Below are experts of layer 4 (counted from 0) of a mixture-of-experts language model. Rows are named router (the router's row for the expert), up (a neuron's input weights, with its number), down (a neuron's output weights, with its number) and show model dimensions 0-79. Each number is 128 + 32 x the weight over its row's rms, rounded and kept within 0 to 255. Numbers have three digits each.
After each expert's rows: "gets" lists some tokens that make up at least twice as much of what it gets as of all text. This comes from a sample of Wikipedia text that the model never trained on. Tokens count by the router's weight.

# expert 0
router:121122166152144125122133157116164094141100142124122140097150158111082161175080122134072060156136082166148174173132165064150077170078164136135086112060175112143100142120150109089138097091122128134164165144151142126083143185138145200123160081
up0:150105082153163084108155096089136089177110140138167120132126137105136142165209082174106079109088097161131152144089065141124076099144124199123170107059103162133116119077103117162139102179105117073154141127131150102112165134102112104141135130
down0:096109090104217143154139128129124146141110128124129165147098136144075161125126142094077166098180114102143196150111168137084163161145118128066126131056107143032169141149132089140114138105109178163117075147139149168178136072151126125125084121
gets: " of", " in", " for", " by", " on", " at"

# expert 15
router:118147139111104105087118182128135102151103167103103192118098184133073130133058101134071091200154050143095146101121163110097107123101144107133050101072150116155087121139173122112156087070129125102154180139159150106102174177172123141079126059
up0:095177102134133151097091142119094059122112097148132113123146126097109137196118117128120133136137055198156146102086096164129172103110131143160118106110185068138073101156163076105133112096134112197119154143154180174109148092111129132122103104
down0:053179136185056167163079105143098084108145068130149170139159142138144098170112085180079140143044146096144111046102125118111146149089101131108133138079131075167109131162167100142101101087160134119123186120168129123087120093110096139138104160
gets: "1", "2", "3", "0", "4", "6"

# expert 2
router:088099235106128154061112122141149098157138151092099134115100160118079156113107161149103141150126153099092055188139173138124132122109110139142086093091119146146137169111143126104109093068074169121158200164137163133074135122133073114173157039
up0:171098156128101153128140109110159170101131129144102080130100086081115110106184133110146153124094153122138102083117170175056133123149149181137127149129085175185149162079121173133122152172101196158152181102109120111104152122076100079151079095
down0:154130069162185139159093087121158169071117111212145152162090166125135124137076143093164125131099063094117079141127125126128118155151103165144150101072137137162129122146159121083159156053151224158130141086110094126177125134108129109125127147
gets: "\n\n", "est", "ate", "/", "–", "ter"

# expert 7
router:201157129097057188161093181106122101133159135075083103153126093067113097125134099146173113121114101158168165075113151117104133146133163106087123141130156168177134151162131172126166106181174105111182043146091106140162068100101158122049126186
up0:114139130126158074199204194110154116141040139097109096166121124154153082121163115182091117151168159098142099094078118108139182142033109123096167125143119107064159093063173111091149119117073131124123112082121062122089110140090114181136186154
down0:106146142129116137103100131126119100088192086171082112094094168109131193098127130095109120139059094130133159127103201103111086100108120144153088174117212151176109176094122144140180158127137119160147137183142116183141112126077093076120136115
gets: "\n", " and", "| ", "-", "|", "."

# expert 12
router:059149165091130132132152160151123125142116183131170168098085170166075141129087085156056123157141051144095091120129126088081121143116155124145054113115159128139141136126148077097148095079131161100146135115124141113160187189161108144119160106
up0:078120099131092148170161152132115117107117140101141156090087138146073156127096125134153115194117170128123045149154162154117093124133185166095101128083138180090151064135135131162114145158163161125103106101163117114077125165108089095194131182
down0:170103146100156134136142140104052127120119110083117126100136118089098164136075150132133133138162148144143134051126133130122119121146074134119173122102057143085107154145171109180092108155131151195137120094156146165128159068166121151074166109
gets: " | ", "–", " in ", ", ", "; ", "el"

# expert 3
router:118160185074104085120111161114136141150122137132108227132053139117129113135053100148080103190118101143103078150169098098092099159080161153156081070089149149188114159155150124120141095112140123107130208125158158089141173148150104179091100044
up0:155130159163072160118063169107144106143162111082161121141120115175133131139118130090124163099146094146147153108114117103099143150141118189088106223096147156082093098152106188093114141059116089107096038138166132182123097161117161134085147150
down0:154094157090114193137138147162178129116153110140097131126150114084154150125113107134167149121118107147139145135105133078166077190117133155107141150125104186072102111104082206114089111102113130081065124154136130175212129057135147171091066135
gets: ".", " |", "==", "===", " |  |", " "

# expert 13
router:102197108137142133075107156179110082132065159132098137139100173131122175204105143162087124131201131113207113126142135143106095045149133142106077095096144084150135159146134100123158111086125096140177169141154174116164151143155128175126155137
up0:132191119104082173160139094122145138115155101068123130126147132126087167133124151153082085174188121174187081154141110082100129158145101117137165134119174062042126122118121134142147105150131160108090147131149153176198110150143104062131118122
down0:135086138178139157086121110132105171099080195155164102175134165170109139102113138124083178221151191158144129117095209147174159110177152146130118178138109084156167158169118087135130089166150130108171110144151130123083116155121083141147121108
gets: ",", ")", " (", ":", " |", " was"

# expert 5
router:113119157081104120103139159148155139140082182120150230090084131168119122119072115065094084166148127157126140060133133110098159163137129130140112040095148159118123099130148098130153111126131130125142116078121154102098190164167117118153122144
up0:136141127090167070141081092168080081124186136098087146156102119137084132135151128140069097125156191121029095160140125135115152153173128154064077096102155042096142183108054119146105164157078195096152163116095146162156129133083100163105120147
down0:113165049143131125099126111140119092134098161140147085125078131086093107157121135110133112115079170111113065164174145182149119164139118086135137180126193076126139161095105135148155150130153200154131111122143132134116112111117128119182145123
gets: " the", " of the", " The", " a", "'s", " "